Below are experts of layer 2 (counted from 0) of a mixture-of-experts language model. Rows are named router (the router's row for the expert), down (a neuron's output weights, with its number) and show model dimensions 0-63. Each number is 128 + 24 x the weight over its row's rms, rounded and kept within 0 to 255.
Before each expert's rows: "comes before" lists some tokens at least twice as common just after its tokens as in all text. This comes from a sample of Wikipedia text that the model never trained on. Tokens count by the router's weight.

# expert 10
comes before: " |", "0", "%", " century", " first", " m"
router [157 123 129 112 148 117 112 161 168 127 145  95 163 109 145 146 114 153 139 155 142 105  87 155 165  95 168  94 159 158 119 154 157 150 140 150 115 132 148  88 100 104  99 174  99 112 157 143 135 134  99 114 151 100 136 161 127 104 136 152 145 144 157 143]
down35 [118 134 158 126 134 131 135 119 148  79 139 128  95 108 161 135 111  80 113 134  92  93 145 150 147 131  95 107 112 120 106 116 132 127 132 107 116 104 113 129 150 110 122 126 130 115 116 129 146 150 113 126  90 135 124  86 116 141 117 109 146 164 104 101]
down36 [117 154 108 130 139 113 115 142 113 137 148 130 131 117 115 137 136  92 130 129 156 145 154 147 142 102 159 166  86 135 157 154  87 128 129 139 124 142 156 125 175 101 113 126 142 127 117 178 144  86 169 128 110 128 111 115 112  99 108 144  99 172 150 104]
down37 [111 123 103  98 101 177 141 104 126  88 135 147 174 142 139 127 109 171 102 169 113 159 127 112 125 132 103 109 120 109 137 112 129 133 147 143  83 161 123 151  50 171 109 149 110 129 116 126 148 102 100 147 149 113 121 132 154 115 142 136 146 119 156 150]
down38 [142 115 145 122  96 106 159 128 106 141 135 110 136  99 132 117 100 161 120 158 132 146 124 170  91 126 114 175 116 101  76 140 124 148 121  92 172 113 114 121  97 107 125  83 100 134 112 144 153 157 118 130 139 132  80  84 147 120 144 114 108 130 122 165]
down39 [133 118  72 141 152 140  95  99 115  92  93 131 115 179 105 143  89 140 147 136 116 100 125 100 147 147 165 143 163 156 115 119 100 162 125 160 136  86  69 152 108 131 113 152 137 124 155 111 159  95  72 133 129 146 139 184 166 145 104 111 114 145 139 122]
down40 [145 107 137  91 102 139 139 110 127 110 160 133  85 134 117 142 123 127 167 130 104 133  87 104 140 154 108 117 123 136  97 157 112 142 122 110 128 129 125 148 146 151 149 116 128 110 128 124 118 105 148 125 135 140 145 177 142 167 116 116 109  93 111 129]
down41 [164 128 129  75  89 133 110 105 177 109 139 138 129 139 129 133 117 166 146  96 122 120 122 119 121 146 139 102  65  90 141 150 133 101 100 122 123 127 104 157 154 151 133 104 117 148 137 144 125 160 124 123 114 117 166 145 120  61 140 212 131 155 119 113]
down42 [175  97  95 141 131 129 116 120 144  84 120 131 171 130 132 113 106 152 162 111 164 183 150 136 144 176 160 132 182 129 133 140  85 118 139 143 131 106 120 107 125 118 167 132 104 161 115 120 115 124 111 109 113 159 138 166 157 168 104 110 126 122 146  93]
down43 [148 139 137 152 154 146 141 116 152 138 111  94 122 160 109 167 143 102 114 138 145 131 145 127 144 155 145 148 120 115 140  98 110 122 113 119 115 120 113 173 134 161 137 131 150 146 147 101 138  91  98 138  91 165 140 108 115 103 144 136 129 109 123 130]
down44 [122  95 135 100 126 105  83 130 158 130 112 177 108 132 141 116  89 142 146 144  83 116 113 162 148 133  92 114 129 110 162 114 137 134  99 165 153 110 109 137 133 116 154 124 155 101 138 108 107 138 131 110 157 137 170 136 134 131 114 147  99 128 120  82]
down45 [132 149 102 132 117 132 134 107 190 103 137 137 107 142 105 138 152  76 139 145 107 120 109 146 130 110 122 135 160 115 121 107 116 159  92 177  86 115  51 169 114 157 138 130 124 151 143 112 151 124  82 114 140 120 149 126 128 129 105 146 124 153 130 134]
down46 [127 158  94 126 101 119  99 149 108  76 131 108 154 104 116 141 122 149 165 115 135 104 120 154  90 106 149 115  98 139 158 134 157 119 117 127 149 127  79 121 125 140  96 113 142 141 143 154 120 122 162 112 101 120 121 120 141 131 141 147 133 121 178 132]
down47 [130 145 141 127 140 130 156 103 145 126 133 106 100 114 134 122 108 133 146 101 117 155 173 127  92 132 110 116 131 133 123  94 134 136 134 124 111 100 101 171 129  80 104 137 156 128 132 121 149 151  93 117 160 130 141 146 120 132 133 149 131 122 145 119]
down48 [137 127 118 104 129 141 131 119 120 119 129 186 156 155 150 122 139 122 133 149 135  95 133 115 116 152  78 104  60 107 125 121 126 143  96 144 120 148 134 121 128 108 107  85 110 122 163  94 145  86 116 122 129 121 136 114 136 124 125 111 109 166 158 106]
down49 [ 94  97 121 149 133 138 100  79 147 105 119 132 133 117 157 119 118 171 121 114 100 140 131 103 119 123  82 148 166 175 125  94 115 136 143 144 147 152 108 156 119 168 109 139 111 119 106 150 146  97 112 103 125 126 123 105 133 124 146 113 136 178 174 154]
down50 [132 133 152 143 132  96 122 110 141 151 140 137 133 158 102 162 113 106 118 135 109  96 144 121 148 171 139  93 105 153 112  93 111 104 177 148 175 163 110 133 134 101 124 117 116 109 145 150 135 174 110 124 123 124  57 141  91  92 172 108 127 104 140 150]
down51 [154 144  88 124 132 103  82 185 104 112  81 111 144 115 115 138 136 148 121 134 164 115 150 142 101 128 139 140  92 103 156 131 120 157 115 127 128 105  88 153 130 152 142  97 148 116 141  96 104 144  90 110 120 161  96 125 104 115 122 169 139 110 152 115]
down52 [100 137 105 122 123 149 143 108 133 121 141 116 128 138 157 121 109 116 146 177 137 118 128  93 145 161  76 113 103  95 106 155 105 152 171 148 127 123 112 123 151 144  99 103 137 127 158 124 101 152 120 125 110 136 151 102 135 123 106 141 132 109 103 141]
down53 [123  99  97  95 140 125 151 130 153 129  99 119 136 135 163 113 109 140 130 126 152 153 125 182 134 124 156 113  86  97 138 165 127 124 137 116 120 131  81 105 173 145 158 127 114  96 130 139  99  85 148 150  95  95 105 132 102 130  81 158  94 126 136 110]
down54 [ 91 159 111 170 164 123 167 171 118 109 139 143  95 135 133 164 117  94 105 140 150 122 179 121 112 122 106 154 126  84 155  95 167 140 134 111 135 102 133 108 121 181 116 115 169 116 156 127 144 109 149 158 108 135 146 114 168 198 117 110 119 137 140 138]
down55 [159 123 118 151 140 151 118  75 139 111 196 144 204 153 134 117 119 135 137 144 127 141 129 163 154 134 109 146 133 114 101 151 139 157 124 130 146 148 130 110  67  77 114 102 111 145 135 126 122 144  92  90 162 100  87 115 174  86 124 147 139 109 112 134]
down56 [163 112  88 115 109 149 150  98 151  99  94 105 132 130  84 127 136 121 137 156 132 124 105 136 128 152 177 127 157 159 114 127 131 170 145 148 109 127  95 147 130 110 111 145 149 138 170 136 145 104 105 132 126  88 142 164 117 113  98 184 102 117 145 148]
down57 [115 141 110 140 147 127  83 136 111 156 100  94 172 132 141 134 118 147 112 111 171 129 143 140  99 132 144 119 117 134 112 118 123 126  97 140 169 145 117  81 148 144 160 129 136 109 159 148 109 135 169 115 131 141 111 135  59 127 114 106 100 113 114 155]
down58 [149 121 128 141  98 179 146 157 149 156 105  94 179  88 145 143 141 138 140 126 103 121 131 137 105 144 146 133 127 131 146 102 125 135 140 134 108 150  92 117 142 164  98 136 107 118 119  68 100 137 121 177 129 123 166 116 169 158 115 126 125 129  99 157]
down59 [ 97 144 132 104 127 129 110 154 123 152 136 133 139 105 102 119 135 116 144 156 112 120 122 123 135 154 131 133  75  87 165 124 116 151  88 143 158  83 131 121 139 168 161 134 147 141 119 131 141 124 189 127 135 132 110 124  97 145 125 158  80  94 134 139]
down60 [123 103 121 128 140 151 152 119 145 124 154 141 117 121 165 116 119 119  89 133 137 147 110 138 121 117  82 125 110 135 110 126 115 127 134 131  92 174 124 160  95 162 136 110 168 131 127 121 134 130 128 133 172 113 124  99 132 125 145 100 131 158 157 182]

# expert 7
comes before: "2", "1", " the", "3", " a", " JPL"
router [157 123 129 112 148 117 112 162 168 128 144  95 163 109 144 146 114 153 138 155 142 105  88 155 164  95 169  94 160 158 119 154 157 151 140 150 115 133 147  89 100 104  99 174  98 112 158 143 135 131 101 115 151  99 137 161 128 104 137 151 146 144 157 143]
down0 [ 80 141  88 142 151 109 117 128 149 123  92  92  96 165 156 112 110  89 160 145 114 143 131 114 144 134 130 139 100 109 126 125 130 146 116 104 137 144 137 131 150 160 112 136 102 161 122 122 157 136 151 122 151 111 120 146  96 128 115 168 140 149 139 138]
down1 [ 91 129 118 105 117 127 130 130 101 125 127  90 195 112 135 129 113 147 131 112 112 127 143 125  89 134 114 163 126 116 131  91 100 138 146 165 141 178 139 183  94 125 161 127  96 112 181 140 113 152 125 148  97 100  72 139 144 108 121 126 136 128 150  95]
down2 [115 153 151 140 133 148 158 138 125 134 149 115 109 131  70 132 139 143 104 103 127 118 118 134 126 141  75 145 140 133 112 122 124 148 131 166 142 144 160 146  95 112 153 139 148 111 114 102  89 136  97 118  77 101 114 120 188 139 117 124 112 119 113 143]
down3 [141 114 137 116 100 154 147 111 162 123 174  62 123 114  98 146 134 135 137 152 132 163 113 119 172 119 135 142 105 138  83  98 177 116 116 138 154  98 112 149 143 144 120 128 170 168 106 122 169 110  96 133 124 129 139 168  88 141  99 126 150 125 157 133]
down4 [166 183 152 135  96 110 145 151 154 111  92  94 111 168  96  93 101 106 178  98 123 135 131 144 115 125 151 152  54 103 125 135 114  85 148 123 173  95 118 153 112 129 158 149 164 201 131 114 175 107 131 113 146 154 152 110  90 128 103 134 177 154 123 164]
down5 [115 125 119 177 146 102 137 125 157 117 138 133 138 139  74 114 140 117 104 146 159 115 135 105 168 144 119 123 183  89 125 105 118 128 119 137 157 107 110  91 140 145 119 106  86 177  90  65 169 108 127  79 165 107 162 143 105 134 128 109 128 103 119 128]
down6 [145 130 132 102 136 120 131 124 110  84 123 158 120 119 149 136 130 134 126 116 140 126  38 122 147 126 128 127  88 109 121 119  92 149 152 132 108 105 131 149 118 162 140 127 145 149 142 102 143 116  91 143 142 141 146 153 136 119 112 135 118 117 116 120]
down7 [ 99  95 151 167  76 142 166 155 123 124 136 182 167 123 102 114 128 147 101  95 158 113  91 155 135 161 134 134 169 136 175 171  81  73 119 131 146 133  98 129 122 146 139 105 127 120 106 101 136 132 129 147 108 129 158 128 113 100  93 107  96 126  86 155]
down8 [148 139 127 147 127 111 142 143 108 118 114 153 105 127 162 111 108 131 159 166 155 116 125 106  87 120  87 135 127  88 104 105 122 165 126  93  96 152 167 138 148 135 120 114 169 139 112 132 167 125  86  84 149 136 161 114 124  83 155 207 163  98 137 151]
down9 [127 110 131 143 134 103 106  94 137 123  81  84 133 153 139 129 122 125 132 132 158 127 153 124 140 148 139 158 116 130 118 109 171 130  86 136 142 158 157 123 138 106 112 110 100 139 122 164 128 138 100 111 121 118 144 109  67 141  99 132 172 154 168 130]
down10 [ 87 127 150 120  62 157 129  96 111  96 195  81 129 160 132 142  96 117 137 104 117 139 200 138  95 145 146 117  96 125 172 113 155  81 137 148 102 114 149 123  97 141 149 131 158 117  98 102 111 120 118 171 132 127  95 185 121 131 127 124 107 144 151 122]
down11 [140 104 131 137  84 139  92  97 172 167 135 106 173 144 140  88 101 140 116 151 121 125 155 196 120 121 141  91 184 120  91 100 103 105 149 140 127 152 108 114 101  97 157  99 146 164 116 116 106 165 139 133 116 134  91 151 130 157 131 155 150 107 116 134]
down12 [164 123 143 134 134 149 117 111 111 110 119 147  97 104 131 137 136 119 116 162 134 120  91  78 125 121 129 145 142 149 120 138 145 170 142 104 129  81  90 116 161 109 119  83 115 116 135 149 174 107 145 141  88 136 172 117 139 153 148 161 148 101 181 130]
down13 [130 106 106 140 129 127 108 123 131 147 191 131 118 135 120 131 153 149 102 109  91 153 141 141 137 156 152 129  88 141 101 146 143 127 104  85 141 125 132 150 138 126 151  99 132 156 168  78  70 135 108 145 135 155 168 145 109 149 136 128 127 117 131 128]
down14 [ 93 129 128 160 140 112 151 115 161 122 100 122 126 101 141 131 126 106 145  90  96 115 131 111 126 146 119 133 162 126 118  76 162 119 155  92 149 134 149 142 173 117 152 145 123 136 104 122 164 141 100 153 110 119 138 170 110 123  96 207 123 136 111 102]
down15 [127 109 149  67 157  89 133 108  96 117 136 132 125 102 111 144 120 139  94 106 143 138 110 135 108 137 101  82 147 141 126  65 149  94 115  99  92 121 104 121 121 158 136 100 135 162 107  84 137 177  98 145 121 150 158 108 136 147  92 141 129 151 120 119]
down16 [135 105 103  90 170 108 150 118 113 134 126 158 113 116 114 131 111 139 108 114 125 125  89  97 127 112 125 107 126 134 118 130 100 149  98 133 114 116 158 125 174 127 151 155 114 157 184  87 119 157  88 130 101 123 129 146  87 112 103 151 102 142 111 114]
down17 [117 106 155 123  74 149 127 151 138 137 144 105 107 129 106 112 165 152  72 200 147  94 165 109 161 111  93  95 161 136 138 153 159 153 139 122 121 151 152 121 147 135 130 138 109 159 118 154 154 105 126 123 136 123 160 155 106 147 112 149 120 114 136 118]
down18 [134 115 122 128  94 117  68  72 118 149 129  81 132 142 161  79 126 121 104 126 163 136 169 148 118 137 111 137 135 144 132 134 131 135 113 125 170 157 135 162  79  96 101 130 115 114  92 110 114 158 160 167 134 138 100 102 140 107 123 155 157 168 152 138]
down19 [143 118 127 117 149 113 105 161 161 114 144 119 150 128 158 152 114 166 130 148 149  97  93 153 179  88 160  93 172 168 130 157 162 149 139 149  96 139 127  97  96 108 108 147 110 123 154 130 153 129 103 127 157 101 142 152 148 115 126 159 132 129 137 164]
down20 [122 129 155 145 108 156  90 154 136 144 130 109 115 146 143 133 113 103 131 142  85 112 147 175 120 143 143 123 125 119  85  86 144 166 121 128 109 159 142 126 127 167 159 139 103 109 163 123  94 169 125 144 164 152 105 143 131 112  78 121 133 189 111  97]
down21 [142 115 153 135 158 106 115 114  93  98 114 115 120 132 136 144 102  96 106 117 127  95 105 121 117 147 204  91 109 151 132 159 151 115 139 126 132 151 106 112 129 128 159  97 136  98 142 148 151 183 121 141 106 124 164 147 119 124 154 109 134 118 177  85]
down22 [136 144 177 129 120 128 164 126  90 129 138 110 167 121 165 145 138  83 120 119 160 125  76 114 170 143 116 143 144 107 105 146 133 132 132 149 135 127 104 167 157 117 126 137 143 117 131 108 154  47 140 107 137 100  78 126 132 144  89  79 128 112 136 149]
down23 [181 125  73 151 115 198 131 102 120 121 130  89 134 145 157 150 115 130 149 116 121 153 137 119 149 125 146 150 122 153  81 150 145  89 128 144 126 100  96 168 163 161 145  83 119 164 128 140 175 142 132 116 138 154 143 140 123 127 115 177 141  90 130 133]
down24 [120 154 111 108  91 131 157 139 142  94 114 106 143 158  94 105 122 134 113 126 153 155 128 107 146 123 160 139 101 107 129 122 110 126  84  99  76 134 130 129 102 114 166 102 131 177  95  82 143  97 116 104  96 140 153 173 109 187 108 110 127 148 118 124]
down25 [122  98 138 152 137 116 143 114 141 114 107 146 109 156 169 129 113 114 111 134  95 125  93 138 121 114 118  85 128  97 116 127 128 189 116 168 147 128 116 114 143 144 190 109  82 113 110 110 155 153 164 153 105 119 132 162 119 141  91 163 148 159  89  84]

# expert 4
comes before: " ", "1", "2", " \"", " N", " E"
router [157 122 130 111 147 117 112 161 168 127 145  95 162 109 144 146 114 154 139 155 142 105  88 156 164  95 168  93 159 158 119 153 158 151 140 150 115 134 147  88 100 104  99 174  99 111 157 143 136 133  99 115 151  99 135 162 127 103 136 151 145 145 157 144]
down0 [147 141 124 117 190 107 152 108 150 148 168  95 128 155 105  97 135 116 134 142 165 136  95  93 166  99 115 121 115 154 137 170  83 100 139 140 106 116 113 125 153  82 148 139 139 104  90 100 145  93 107 162 101 118 121 118 118 132  81 137 124 188  94 124]
down1 [110 140 140 129 133 146 131 126 146  88  82 137 170 133 110 138 111 103 119 156 119 149 124 120 136 150 117 153 181  99 129 151 100 163 141 159 152 179 111 139 138 149  99 122  92 138 172 120  99 120 136 159 109 122 139 107 124 132 150 167 147 124 134 154]
down2 [141 133 141 124 136 108 104 183 144 104 131 191 124  91  88 117 182 141 131 140 164  98 139 106 128 138 127 139 105 105 122 130 132  93 149 147 123 132 126 152 121 113 121 131 161 137 102 123 103 175 135 155 136 141 108 100 160 163  98 126 172  94 154  99]
down3 [153 112 129  67 118 121 130  96 135 141 114 113 146 116 115 124 144 128 108 131 107 143  50 141 133 146 128 138 124 150 128 109  93 132 115 137 109  84 153 151 144 157 147 106 137 119 143 150 155 117 107 140 101 127 116 163 101 133 144 114 129 108 144 142]
down4 [169 114 100 140 130 126 134 132 150 142  86  93 137 125 122 118 116 144 125 117 142 128  94 118 141 143  77 105 101 120  91 102  77 113 132 113  98 149 172 202 128 180 139 114 129 178 118 109 133 113 170 161 115 127 154 147 124 167 109  90 183  93 119  77]
down5 [136 143 115 128 117 176 151  83 194 107 124 161 138 150 157  98 146 116 113 140 120 113  81  98 122 134 109 135 113 148 121  92  91 117 137 156 133 127 121 125 115 120  87 162 129 125 120 137 124 113 148 135 148 100  88 127 137 117 112 178 101 132 142 129]
down6 [111 120 109  83 135 100 114 126 116 122 128 122 121 124 125 132 134 103 126  89 112 139  88 155  91 146 168  99 109  91 124 152  75 160 127 140 109  94 166 111  93 139 139 148 154 141 147 155 163 130 100  97 134 124 141 156  87 129 146 107 133 116 133 113]
down7 [145  87 124 135 144 101 135 107  99 136 126 130 112 178 145 155 138 118 120 129 141 105 105 137  99 100  93 148 120 116 172 125 150 132 153 156 150 110 118 152 147 115 132 146 105 157 118 148 147 140 151 139 196 152 115 102 165 137  96 116 111 101 112 149]
down8 [137 147 130 112 135 119 131 111 157 115 191  87 116 126 130 119 121 103 138 155 168 121 125 113 147 128  98  97  74 143 110 153 129  82 138 131 100 153 131  98 135  55 119 127 138 113 128 136 110 136 100 119 129 137 127 128 132 111  98 164 126 127  99 124]
down9 [158  90  81 111 146 122 147  89 147 127 121  92 167 174  99 119 149 136 144 137 122 138 113 147  86 123 134 132 103 105 104 104 124 120 159 155 121 146 127 115 129 137 130 129 115 118 103 148 146  75 130 132 135 101 164 148 118 156 111 138 153 156 103  83]
down10 [133 110 162 161 138 172 169  99 194 146 121 144 120 109 142 121 112 116 120 139 121 137 118 164 115 129 101 133 181 118 136 131  83  99 118 148 122 125 109 137 109 206 152 137 114 146 182  95 143 147 119  87 113 131 138 128 117  90 122 122 114 162 110 151]
down11 [167 121 125 152 138 142 127 105 161 130  93 143 160 142 146 109 104 162 131 118 139 164 131 144 125 137 106 104 149 130 112 117  78  93 120 139 100  93 101 106 127 128 168 118  94 116  95 109 178 147 146 167  90 108  80 127 159 148 124 142 168 148 109 121]
down12 [123 104 121 146  99 108 123 126 112  97 128 107 148  95  75 128  98  97 141 118 123  86 160 103 163 132 136 116 106 122 146 140 179 133 138 123 116 130 152 134 149 102  87  92 116 136  99 148 128 131 149 119 118  95 110 107  78 125 172 107 135 121 131 126]
down13 [141 113 142 159 128  77 105 149 120 124 135 132 141 132  94 115  85 151 156 126 115 176 108 112 138 165 138 141 116 129 150 125  79  82 137 131 167 120 111 135 117 142 111 147 147 147  81 127 137 104 126 136 128 133 113  79 151 105  92 132  71 100 112 117]
down14 [157 148 126 142 152 156 137  98 188 163 139 143 174 119 148 128 115 125 121 105 117 141 120 118 161 150 138 166 126 120 149 127 106 142 138 101 108 165 151 156 131  98 125 144 127 126 130 127 170  83 124 139 115 169 151 160 114 115 115 171 134 121 125 142]
down15 [124 125 143 124 110 136 153  98  85 144 145 128 117 119  96 122 145 112  85  91 139 148  90  86 131 149 144 127 107 121 126 103 130 155 138 107 123 108 142 144 103 126 112  71 122 113 127 130 131 148 109 107 121 118 111 110 141 167 177 115 149 144 127  80]
down16 [132 180 135 151 102 142 140 156  88 158 148 161 112  98 159 124 174 136 139 117 140 149  73 118  80  97 127 110  79  80 111 112 103 120 124 128 104 128  72 125  98 152 128 175 149 123  94 131 130 133 126 125 103 141 110 130 123 121 132 120 146  98 132  86]
down17 [111  94 113 109 143 104 136 128 119 154  99 123  95 139 118 134 147  84 117 137 155 135 130 129 136  87 115 123 114 143 148 129 133  85 131 101  95 111 101 171 170  98 156 161  83 154  65 139 146 107 142 154  75 138  95  78 111  75  92 128 156 136 118 135]
down18 [122  96 146 120 105 128 130  98 130 132 140 120 116 144 107  68 164 156 117 151 114 112 131 118 123  74  96 109 145 141 145 116  76  87  84 134 122 144 120 163  77 121 141 116 137 144  91  58 110 120 127 116 106 134 115 136 121 102 116 102 153 146 110 126]
down19 [163 104 119 127 151 118 113 146 161 133 134 118 151 119 150 158 125 167 133 136 137 106 100 158 166  96 166  95 158 158 128 170 145 152 137 149 105 133 142  99  96 107 109 155 118 117 151 144 129 130 107 111 161 122 130 155 137 116 131 173 132 134 148 161]
down20 [138 128 155 168 148 117 118 126 169  93 102 157 131 134 132 126 148 130 114 167 156 103 112 195 134 121 162 116 130  92 124 106 127 124 139 122 152 123 107  99 126 166 152 136 159 132 150 130 182 156 147 132  79 108 132 170 142 123 122 141 132 136 108 142]
down21 [165 138  89 127 165 130 113 127 115  95 112 128 147 142 113 165 127 128 151 133 130 101 106  87 149 159 123 134 152 106  72 134  87 104 156 107 122 136  93  78 126 141 155 151 126 119 148 127 140 142 151 131 103 173 151 166 114 117 172 122 166  79 156  75]
down22 [143 131 133 102  80 124 146 133  95 131 126 137  68 136 131 116  98  97 130 115 127 125 106 135 116 138 127 165 144 112 139 105 109 143  78 118  97 120 134 185 169  80 114 131  88 119 112 127 127 139 150 137 143 138 177 147 134 147  88 106 129 118 156 143]
down23 [147 148 149 125 131  99 120 123  71 145 131 106 102 114 129 103 127 119 105  72 115 111  92 135 158 148 130  75  97 145 163 133 132 140 138 148 121 130 151 150 145 105 113 127 130 110 137 101 137 154 137 122 133 164 157  99  94 136  90 131  96 105 129 187]
down24 [105 128 126  86 128 138 129 146 116 107 150 154  95 131 101 164 167 114  92 127 135 161 101  86 122 132 111 164 123 106 107  86  81 112 124 112  97 147 136 156 122 151 154  82 127 170 107 119  99 126 117 144 102 131 155 125 120 117 124 138 127 105 134  78]
down25 [168 125 129 155 140 117  78 144 141  75 134 131 115 124 113  79 110 156 105 145 125  91 102 181 144  76 139  83  59  85 144 129 122 136 132 123 158 138 107 141 144 153 136 102 123  95 108 137 159 108 162  97 124 105 117 174 154 163 108 168 128 125 117 134]

# expert 2
comes before: "|", "-", "==", "===", "The", "In"
router [157 123 128 112 148 117 111 162 168 127 145  94 163 109 144 147 114 154 139 155 142 105  87 154 165  95 168  94 160 158 120 153 158 151 141 150 115 132 147  89 100 104 100 174  99 113 158 144 134 133 100 114 151 100 138 161 127 103 137 152 145 145 157 144]
down35 [122 126 158 101  75 144 111  96 126 102 135 136 136 102 136 180 151 122 185 110 116 155 116 111 109 166 115 125 142 155  99 107 122 167 133 116 165 174 145  88 122 127  99 137 104 106 135 105 153 115 144 143 143 122 121  81 120 123 130 122 123  89 127 153]
down36 [118 149 131 154 126 114 101 143 136 113 108 118 156  96 105 128 144 138 106 140 104 123 133 113 113 141 156 151  59 124 100 103 141 120 107 130 138 152 158 103  83  69  98 115 133 106 102  92 132 153 157 124  87 169 129 139 142 149 118 155 115 132 105 141]
down37 [113 183 108 131 108 143 126 146 145  99 133 162 194 121  87 141 134 107 102 167  74  90 171  91 110 135  94 105 106 131  95  99 165 111 128 133 107 150  93 123 127  99 143 139  82 141 132 133 123 137 139  99 148 160  87 163 101 121 144 127 129 166 104 160]
down38 [ 90 158 110 112 115  98 116 140 172 132 142 172 126  97 137 132 118 110 142 104 136 134 112 158 147 115  88 173 117 126 116 130 161 133 134 124 109 142 124 122 101 133 161 105 142 122 124 128 125 143 106 118 134 106 134 117 148 110 155 117 107 110 141 108]
down39 [107 153  90 151 134  88 120 115 153  62 108 123 152 143 103 132 146 133  87 156 127 125 126 113 126 142 132 132 171 120 179 124 115 143 122 151 135 103 136 134 127 106 118 140 179  96 119  89 128 141  86  82 151 129 101 134 109 123 131 140 132 139 178 114]
down40 [158  93 143 143 107 149 126 135 113 108 168  93 113 134 139 164 105 157 125 104 128 113 146  93 138 128 125 143 156 103 125 122  91 167 138 122 109 139 155 155 136 139 103 163 122 138 121 142 100 110 119 135 135 136 125 115 137 120 131  72 119 126 137 158]
down41 [165  44 126 166 102 151 151 113 112 132  61 133 111 129 134 118  80 104  98 189 126 112  79 119 126 144 145 108 149 106 169  69 124 115 100 141  70 135 131 168 178 185 116 102 122 121 102 166 141 148 144 133 104 155 118 118 169 101 128 120 131 140 142 134]
down42 [135  99 126 134 158 110 128 102 119 125 160 151 153 158 167 108 154 152 120 143 187 136 107 131 139 152 143 125 154 118 110 115 128 147 121 155 106 106 157 142 154 158 161 123 153 139 116 120 122 204 151 177 119 146 144 115 125  75  95 118 122 171 100 136]
down43 [108 179 156 102 133 128 127  97 130 151 129 128  88 142  76 160 199 112 127 148 117 104  95 142 113 152 169 108  85  95 115 131 134 143 109 133 142 112 106 138 117 128 128 115  95  93 121 120 126 147 116 140 109 181 148 121 154 102 101 122 128  94 122 146]
down44 [132 126 144  89 140 173  50 115  82  99 120 136 126 131 127 149 128 136 121 165 111 114 109 128 126 116 152 136  84 108 115 149 159 107  95 140 128  89 145 178 144 126 160 118 115 142 131 129 142 100 145 127 156 133 172  85 119  84 123 116 143 140 101  95]
down45 [102 135 122 124 124 111 129 123 120 139  90 142 113 134 112 122 188 125 131 150 113  83 146 158 126 126 127 124  91  94  89 138 124 142 127 123  94  89 119 162 130 162  85 136 121 125  87  95 133 111 156  95 119 175 129  96 141 117 102 151 146 135 101 102]
down46 [128 117 120 165 142 118 111 122 100 106 123 163 131 160 160 113 104 124 113 177 154 136 135 140 128 106 146 124 137 103  91  97 153 104 104 117 113  99 125 136 152 166 157 120 109 141 123 143 117 150 175 178 136 115 141 167 103 117 130 121 148 145 132 101]
down47 [123 189 165 143 103 136 103 115 171 131  82 176 108  99 136 163 127 103 105 163 129 151 119 115 111 114 154 103 103 111 135 107 135 100 121 120 141 152 117 157 139 149  80 110 118 103  94 122 134 128 165 125 147 143 128 151 134 173 107 151 159  97 120 110]
down48 [127 112 157 107 156 126 125 115 125 105 168 114 107 122 111 128 142 114 131 124 122 123 142 116 125 151  88 125 118 103 154 171  80 155 127 126 159  91 130 113  87  88  89  80 176 160 129 126 120 141 121 132 132 147 152 108 132 122 126 136 107 113 131 134]
down49 [125 102 146 147 120 127 123 104 148 138 106 136 143 140 159 115 119 153 112 112 123 121 124 187 138 125 107 198 123 157 153 108  88 118 117 155 105  90 108 130 162 118 144 171  71 121 178 154 102 110 129 150 104 128 143 128 120 122 131 118 110 129 107 141]
down50 [135  73 132 198 133 146 138 105 105 136 126 177 135 110 103 101  97 140  92 109 149 156 130 125 123 134 136 120 152 111 147  76  73 148 135 134 146 123 137 165 173 186 106 145 153 117  49 149 124 129 116 134 125 124 124  84 113 142 116 130 141 120 131 122]
down51 [148 117 113 190 157 124 116 149 146 166  75 100 147 141 138  87 117 131 132 118 125 143 108 132 170 144 121 164 106 127 153  82 121 103 100 134 141 116 116 144 130  89 126 136  89  77 143 102  86 111 162 163  80  97 120 176 115 127  48 145 168 132 118  98]
down52 [123 142 123 168 102 144 117 109 139 108 105 126 135 127 116 156 131  98 162 136 149  92 173 118 138 125 147 172 158 124 149  77 100 135 152 146 122 133 152 110 122 136 110 141 135  65 113 104 132 145 171 134 182 146 120 130 135  82 121 123 171 113 112 140]
down53 [139 124  84 146 141 130 156 140 140 139 115 145 160 131 178 137 146  88 138 124 103 122 128 117 136 101 134  90  97 119  70 150 128 124 149 142  65  97 119 148 115 139 126  84 131 136 124 156 100 115 172 160 109 149 115 108  98 130 109 163 112  95 107  87]
down54 [151 174 164 192 121 112 177 133 129 142 133 147 140 136 109 104 156 128 103 159 134 128  87 100 111 135  90 136 129 168 112  80 141 157 127 100 119  96 128  79 102 155 123  87 156 141 139 142 118 175 162 171 139 132 103 134 193 148 106 126 140 102 133 128]
down55 [ 99 120 114 118 153 106 147  87 161  99 134 114 137 146 124 133 167 105 120 129 145  95 130 106 123 160 135 157  96 138 114 124 143 137 124 147 153 161 105 127 156 100 147 141 136 154 130 113 133 145 130 121 140 123 115 179 134  98 100 128  84 141 146 143]
down56 [125 139 114 166 129 153  94 103 151 103 136 151 128 150  92 132 120 108 111 118 157 128 136 143 126 139 149 102 138 121 147 147 124 163 134 151 160 140 141 143 191  92  85 132 116 121 116 143 151 126 164 115 159 137 121 166 144 120 136 117 146 125 149 151]
down57 [137  99  98 142 128 165 113 124  95 174 112 103 136 116 144 123  83 132 112  89 140 136 146 121 126 135 145 154 123 107 178 114  87 148 111 146 148  93 113 131 115  86 159 129 135 118 140 160 133  83  85 136 109 144 167 135 127 142  92  97 129 143 101 104]
down58 [ 84 112 124 119  60 129 136 152 175 129  91 179 162 119 147 155 183 128 161 152 113 178  92 128 128 122 135 129 107 135 120 116 140 137 160 122  90 140 159 154 115 189 137 130 164 117 173 115 126 190 113 126 131 151 106 102 115 126 103 137 139  97 113 146]
down59 [140 135 129 121  95 108  85 141 133 112 146 115 121  87 105 131 156 145 114 156  85 113 118 184 147 130 152 156 146  79 111 124 135 130  94 141 150 114 122 131 157 120 141 100 158 141 134 118 131 170 154 129 132 119 123 141 118 140 111 163 128 129 149 152]
down60 [100  96 135 101 180 119 126 112 168 114 160 187 154 121  97 127 138 101 148 103 139 134 108 142 153 114 137 136 130 138 107 169 107 149 127 151 148 126 116 123 142 166 117 110 108 133 117 145  72 128 162 121  80 133 162 117 136 134  73 145  97 169 112 104]